Weights of a small mixture-of-experts language model, trained from scratch on English Wikipedia.
Experts: 48 experts in each of 9 layers, 128 SwiGLU neurons an expert, 3 picks a token, a sigmoid router, 24 empty slots to pick.
Training: a variant of Muon for the experts, 2904 steps.
Below are experts of layer 3 (counted from 0) of a mixture-of-experts language model. Rows are named router (the router's row for the expert), gate (a neuron's input weights, with its number), up (a neuron's input weights, with its number) and show model dimensions 0-191. Each number is 128 + 24 x the weight over its row's rms, rounded and kept within 0 to 255. Numbers have three digits each.
After each expert's rows: "comes after" lists some tokens at least twice as common just before its tokens as in all text. This comes from a sample of Wikipedia text that the model never trained on. Tokens count by the router's weight.

# expert 40
router:121127128129137156139146134121120189152118125109119143113119131131107169108087130152118126110130185108148141101152108111135139113117173107084094142119103132165179149128106133113183103111127105108130132094097134130113133140125072155137153112127151156152106146124145139076127101115121144144132106148099153135144110116130111144156092152119145171127089125117130192126129126149108174160113166122156151127152107168145147145114126151139121133131063144145099136116082188123131130144126148161181061082157129122094102126158152120137114134153141096122104109101144104124103113156156140148
gate0:127134095062103091129084150103096105111091132076124163139142107107144122109129164108060115123112131118130129146121127147124156083131115113133177165111137183129151097127126114127129118119198130119102138089156124117119141118178120140105143121104129167150098123131148128139115110180154150101142086139133121146167135136100095092128139143151131143147152154120092144149104109139104116105152129118148113105113135116114143150135136132115161106128099159133115083113141109138104127138139159114088156051154092133135133164132097142115139181130140128165109186108154129160117127125123113116
up0:140130142166138127143139099155093161123130164168099140147121132143177153141131112108165129168159161148120123120114123106118119187149117117112144128052122114120116139142141103090144135096154128127095103148133173108087136105129094138125106096149118145131162109122160136122121154124096137081113130140121082107104152081123138159137137116072164116090165134107127095135180140180128103142123140142135112111119180137128153163150116087137170114129124177105135116117095102121152094093132110132134115157088138144160146113086128134123111145096121141111150104160136109118185126112115112144
comes after: " |", "|", ";", ":", ",", " in"

# expert 42
router:116083108100126177158112173152161154146159093111110089104105130082118178098135117115127174112119143117117137108142148115123152109112113107109118138055140148131128120136126106157131102099186114123132142132128151126135125164117111197133164120148170128127132153140141150109117116091137151123096141119131136144104112115151126123101106136135107200108171141150134140106156106183123138148106124137126175140143116157135128120146127132137160056134095108161087107118107154109087175153127125122142122082127136151122102115134119149098112091137114094128123138155143130167141118100136150159
gate0:141135112127111101157110154150134161128108142127105097123119124085116115115117142134124168114118089161134095122114140118111077125124124103133125157086156172088159134081141120133128155104129122118156101128106156108101164133133146104115095130132120123175158105149080163073101146156135162139107109133096146170136150123111102154119131159167123115129098119090152116155137124151154122176147106127150150104159161143109128128129108114157175111085136123146088121127096126110154165127149121199140164126092098157112112124102127118127101092106145163139197148134132147141156147134082113105
up0:111161152063144092099148141143127142101142139107151159156152123160107119132117148130142118181128125143152079108200096118130114086130120119126097157132118165119173183101151133106116150121105145166128110134107124143102124089087099116127126120130108120141154116159149147108146161109130121120114109119135138141114152066172096128168092115139116106152084120130149102144170123114151097126154107153141151113147119157152118126139137075142151151116100123135109107144147075147153132189100126158132146124132107177126132104108127133146165131081155138141132130110108138142166108156151115094
comes after: " was", " is", " were", " be", " are", " to"

# expert 39
router:118075142104074127136151163094163172153131098108115126086155128108126174143101079145132144126105146088119128131147068140088140094143139136083137117090161128127156105137121122085161080123159085126107160106126136109110133102117115150157182145115120129120111145129098171099134122104135130099134110161134130120143131128104143140144142140104135139145112147104183156139153095155102112141123118147091140197122145152117108107140119118117162119176101104132092152155116158110126124107110088141131122144142101118120103096197147142103122120156126129111125146126131101128138149168161141117
gate0:161126149152127175141115096117147110141103079122119169090102107143090163099152121170156093157161137092133104115167113097141129172133095124119118148116106164179168164157129130143092095123084144148141125101097160106151139110135133140105140110134128123169113133103161170111151144136114145143141129159116191121155115128128101123131108082093120140154110143181135058138126094110123133138151130099163107142121148125108135166102128119112151142096160125126153116106057165118134121123159133159128174136118147099142127134159117112118122149114120103101137117138138161137133099139135093126
up0:107139140126107122107122144134157138128125153109116135144092151141124153128116136107078113077088103143105135125164125144155161148112139161142142130151144126123101096120102109139139112088136136160152127133151145166114097136075097125139111124128113107103157121124095195080135146079133164115084117118145120131136154104108088130114111144142156080111125140089156139123110131150094151134119110144089139179100109130103142114138115145124095159124087150082099158077070123106155131160116153132147119129138163100119113111113164099121166138135108143139158157138126124066163139120080169121
comes after: " the", ",", " in", " New", " United", " of"

# expert 34
router:117084132131118113160110134112128148148150104076098104095090123121123160116108128132102142108153153117141167056097145136121159128146178148123091157078152136145137143121074104133147117113135116124125162083135137119145132117088106106115150118141141129104099131099131130130092154122126150128114081134133107129101111127153113172148141114084133142089116112104135141108160160154140147110113154089136166164144080135128105162140153140141134115185121087111106115138131176087130168138140108117132051133115066157114124141125156116114111130129145132148152115152154129133120152141169157135
gate0:142132115107132178121110123098132104141098108129109138098120112108152122169145122101112165064116134119105117154164137093138098120136131135145119138108193105111114110114132106159153118110174131128144138137165122156092112102109117156076153098129097121098108121144106105132086126088136123138146070162108162147131153131079110157160117130145130078107107160126148129125127143078166135118166117136133120126141100150147121143155110127159140086108095120128075087111178153151098123138158113121107129115109102135120157183114125132127075142133101135161151109111130148082150136140132161157
up0:105119107143154138099117144137143079134121143136131138114138106140148138102109121113115128121155088095206146126160173112133144147103087147114119101137117136153074096152151138124140087104159093125095153121145124119153165132120113151148177134120162134139166128150118149123086091152130101129124115117108145122151158098087110124171138176125132122180125114135135111137134149124055116123115147129099120110106126120119131160157122095122106105095122117144159157161140161140101141168141150167158125171171098155123139151135114138127121149163154107139110086155090155176122170118140136091
comes after: " (", "|", "-", " \"", " in", "/"

# expert 19
router:129088162150099120181110115102104128154166149092077118100143108113124120140125101131127144075126142115169151137153109125123120095147131111126136148112123175132153131105107107112117081098158081125150103118137123100149114109134131133145104134160158123114097163156131158113157144068116123092137117157151157108147121148151120149147157152124124114115100177164129151096117133132113177112139161117158114172135121174142135130110134120122169110140067117097147154131090143085087121132099130135181118112125058128124104128158164123108107126114097078153119148120159141147132124124126116139
gate11:170143089106125123135115135129148123122141170108161090108092094124139156144104173088126159160177135145137134147135117113149129096110172135140161168116144113136109162128148124119164156153135121191147131144132179140110108181132127127141130102141133140106114148140168139170136130083142113110174117132162095120153127157129158109117129115146112107159143115133132148147106109095115114137133117137182163118144130125088150176140133118107132123093114151139114118147126137099108118124086114148150136087136094086144133153126106121139109150135103186162133175151149070140145111120201141113
up11:130125106132128138112113120095136111109117121165060103163140139134138120092130151162108158140129116165106144141086119102127130061110145090081153162126101142153123132131177169117124149125101127141140117105150143131134153139124112147148151123116115089111117160152109117114146129117151110162181098117116142125124110141122144163174115146133101148115116112162124122114100148141138145158097148172132127156151064137120107129143144117142158113152073124130160181125150138127111106089162141155081154163153134137070136178138138119151095148137094119107112134131078141118158146106093110083
comes after: " of", " in", "'", " to", " for", " on"

# expert 15
router:122148158110136157130127127124107114100130122094092100116167075111152130103099078122092146105133154086132179104154106087102142138123139140108110170112178140152157158121104111119150128108171110138111097097115115143108119142133119142155183095152144128159107152149108143125119128125139158107132113108080130103136094139118127170128109130124144172129106140118136202076194139143132151138115153142144154166150117122116150114161121109142120126161129124156110116118106134091081132156099092130144074098129121159124097139136135165113108151159128121133148127120138087103111101147145168151
gate0:137139171119124167149136132111120128113115139128108152124162131106122151142140087128139132139114134088103141106099097102109122092162098149130116138146093113143194130159133105125132128077137137108103100192062093131137123129126137142142091102091133087154096115169081156127174110142094158136169062108113131130151159148093138110132166150131132144131126112122134139123158138144147112138084108115138138143158153098073137127120130126161148132152160130127094131095145162088137133148085118175104127103126114149129099134107095121121114162122165126152149143136149107088140131102124155171
up0:072116113108137098125110192135174186150100143138101136114093144155105160142122121150136142144117133135111153181154148132103135118112124141113152098167088183111120098119163136130122146145097116144126111097129144124143101102131146148141186104140128108130147130080136128130160149121113140138104141169142076082124130121111135102153121068130119122114146104109149102147097126127124170145140105176135121128150120135162082142122132151125124126158112151150162145091135096133114151131099086123147137109158131120149132128096083141115118098123101139120119085094136160126189073101118152141
comes after: " |", "%", "|", ";", "5", "6"

# expert 44
router:120125105171103163136103129121143163176125113119096140091128098102088158119102112083141148133120155103134148117128093078114180124143107140112117167133131180127165122122083123148098100122124131115107128106098131131142174084099115144151150118116145132093113139098108200096115126090145141147137135173092115145108107130124121156153135118112103148118142160127141156089137124147111163141150129143164096126114128153173171138130147172157150107170103104113124114137113156093115143158089141138176130156106128129115162142168113145103127158148137096135089141164131103131126090161133141127
gate11:137142135074101108163097180099166112198068133145156149156127178137101111155125153164128135138145111112145115153131111122136127166117148133098156096115100112145105143127123128126127105140120097095129135125114128078147169147101172120135135122147143149145134122125086160111165152092118159140132141133098120120125152149112128115113124109159114137188120113107167144133125137165141092090125131138121133155107150124078102112125100134136115150167120120160111145126106117117136153125109154183112129123144123102207144149121165100152088153106164163144131133118157103133113185116130139136
up11:129113119161126145139091106164110129131148125111162131142136138174098171148170100088135106154124136096140161137113114132126152124108119132127104130104129094183100095141094138141122140153148160168156109125137105160164136121091105123152116105076122131150089150122113129165121135155140144111116095090099119128113149129131206134173108140130127097169121169150138141154118136154097129113144153161109133188175137149115108125108090124110162164172139132117177123129075133134142156123130142155144121143135096175087145115162120122145131123119134107105129120073110116137110097146148144089
comes after: ".", " \"", " with", " and", " of", ":"

# expert 5
router:121084124133102151151123147117150163108121115116076119082154085109141145098099117146120139096151123121151128058140069107148150118092158121097159128122169161134138109073072113142147105122148117088070129126133154103148131105117133139138165115126123172157069151108119159116108116113142129107161136114122158162115100114116131193140115143122090125106157124156172126081143118163141143146143154089127141129125134119152144113119097113139165136157091110126107153121113142106123120146118140156143127145133133138098140133130102131153122119153123124146097139133125095150117173139177177113
gate0:108183201125115122122111147084129144123149114146115120118162105136125117110178109117120116093148111107130126089152115117130110149102097112098163096141106138143078147089125140141134149107154125171148182109116116129138109073132174124120136107117100152145095142124094122140155115099093098124092134128111137143100101101094110099154106147129097141135109152147120134108172121149153109116135111134125172119127147158088145170155122086145157107125156097145116139130123150134134115153184124160096138121103134155137160145107153116121122133093138198137122104135157130173114168154147164099
up0:149130141102143123132102159156088145050154155153157120121126138115106108111143131118156127125121150130154128121119087128159139120176141126137147151122130082118120172145140098141074159096121183103146111124140132148109175116123127134097131158148104143118101125127106142107115090110127129098101152120154091168165123109165162105130148176138185120119164126139141131108114112095125133109108120110100191131157166113100096097093170156154102107125114171137182107116105174105136155112101130131168122121126125126144095140165128144095125113127087114113153155111123119127097108147108135136
comes after: " the", "-", " National", " of", "|", " The"

# expert 1
router:109154153162130135143099128139118112123127121097079103127111120122111130131118068101096115113148154115169135151092127119115152098118170113127116161114106156160132119087119098152136113131143113147085108120127128141141173113123081141117166097122135147098115151114151151141122150119094149093085099158130131141113107141148096126147110123133170149100137100109114129128096120149109139136136126128118172154138122152145180117105147157113149073151133116132100140089070164089113148135174052140145099127161100121108053110135160095109106122112103111122148119140120109106151087131145151152
gate0:153169112162161126144088124126132114136160166111112121138159153077140102091141117097129113104140166138124157124111133133161116125150151097100143138123114151143157118121143062119130114159115121146135096156132095124166182165106097143108100119105151084113154105123138112174128136069152159081119117111090079121124118109123159167126116157136105163145096126166143144141128154179113140163131175137110096159145153150122153137156103132159134155165143138131100084139098111138086149181132101101134124118144125117138148114128122159136120109110086117116144138115149096142146152115107109159
up0:137124113063105120147106114146106153108122103116140114141090102156113085136128174149107160145149119142116129152114159115127128080120141134144106114134097085092125151160138111121163113127127109132137096170117106119085110075121138064127143149115132139094152147140112114160119131123126109173127165148144143155154153169110132079136143150089125106151119116077133094058138124129153159090141149089116110074132139128129125153118168120101115140138135153166138117138103137137143107120130130119122163172132152114106146146145144099108163163091111144142121068079129146120086116112146128128
comes after: " a", " the", " and", " to", " an", " \""

# expert 2
router:096119166113098138167101111132137130123135100093091120131130104105111121125132109150092142086114158077130151129148127101095178102109167118108080146125119143136150133117136079114155115122115118170126091117119133094108183153094104123153116113156159117119119144138137161130102121120146172097138116144123099132134149124167098116131144192092141144126119125153163149132133104145097137164137115108138121145129108156125131132135149200112154127142123130129101118132107173107132143096171086151158097119106102118137086113144142155165121159114151116162146119163155135132188119150164149184
gate0:141106087145100133104107131095148112107103138137135139087132118149115109110169132099146110121090114124132129122143120110133143096126179077119131098138115108101125168120135115164130140135117116114122123115143157112109140081139147148081141146182112116112098103114119148154102116104132071109165094141144088120117178145102132105139126115169122132130116182087107131130083146145123119138092136136128113181137139113090126129100129154191171204192130098130122140108156116120142127124108111172128176130108126147122108153135129157179111139117162116096146152118149129118135106145153141162
up0:146100107113144119129118130143114094125108100044112133135137113118127186156125132134154147093139149117125120114086146144131166160140131143156106145132136095151127128086127116096177093130148133141107151119109142147143128130115140081126107155105137101165114163132148106093129140156133135150155153126136123140113129099169106175132080118139150134102135154170121131179116081105135165135149134101080146133088129116143143128119155109120130079096161093139132105187139136123094101148162097103160124113149130118090179080140131104121186177130101141105105132139147139139123138132135152127
comes after: "-", " (", " \"", "″", "/", "°"

# expert 33
router:140119164120118113184130129157134112111118097082140106148123138069130122097120128123137097084143142119142122105131081126097122106122146148127126133110141155145160118120070086094104117128150096148142093115105148081131147131122120102144137146130174107133081165168139162145115172093136159147110094129125131149136102160106133137135137174128090151133118123125113125086101135151111180105130116112128139166116139144152149126115164144123144096136096103101105103130072139096113122148099115156200139122118146128155109105154151158089093149127134118167141176112134150122101137132120140184
gate0:163142127087102152167084088102142088109166128123145162146116143114148157120149110125144148083116168141081114113096134104126124105139189148118087142076139125164141156119146142160127131099122146116126119155142156101139130114190128135148148141094117133140111126114149109131079154129124140148125135107138135106103096137154115164170116133122153140104104129118123163117167119112114188157076117125124123127160125108113077149149116123162153154130171122124137127120160121114119110149150162114116068124134129118123135159141130142137131112073153103110142080141148070118117097110132094088
up0:117129128108141122132143129117105142101123145129144133147141159100120085109125110162100106146101132157119171142172124120161127131122106100161115100125099102118143165167124118104175130084144161130129152116079148115155133149076127138113091133154150114108125145141138129121117113135171102157140097115047154125122110130109107104085139164116156133105093116150128121088119107122131161128138088109106148127156121129087126120155138070107117106097077133170111187115142128123112134100095146151105098149084123134161129147113122147112109115124141112142093125147126105078127130178068145085
comes after: " is", " was", " it", " It", ",", "."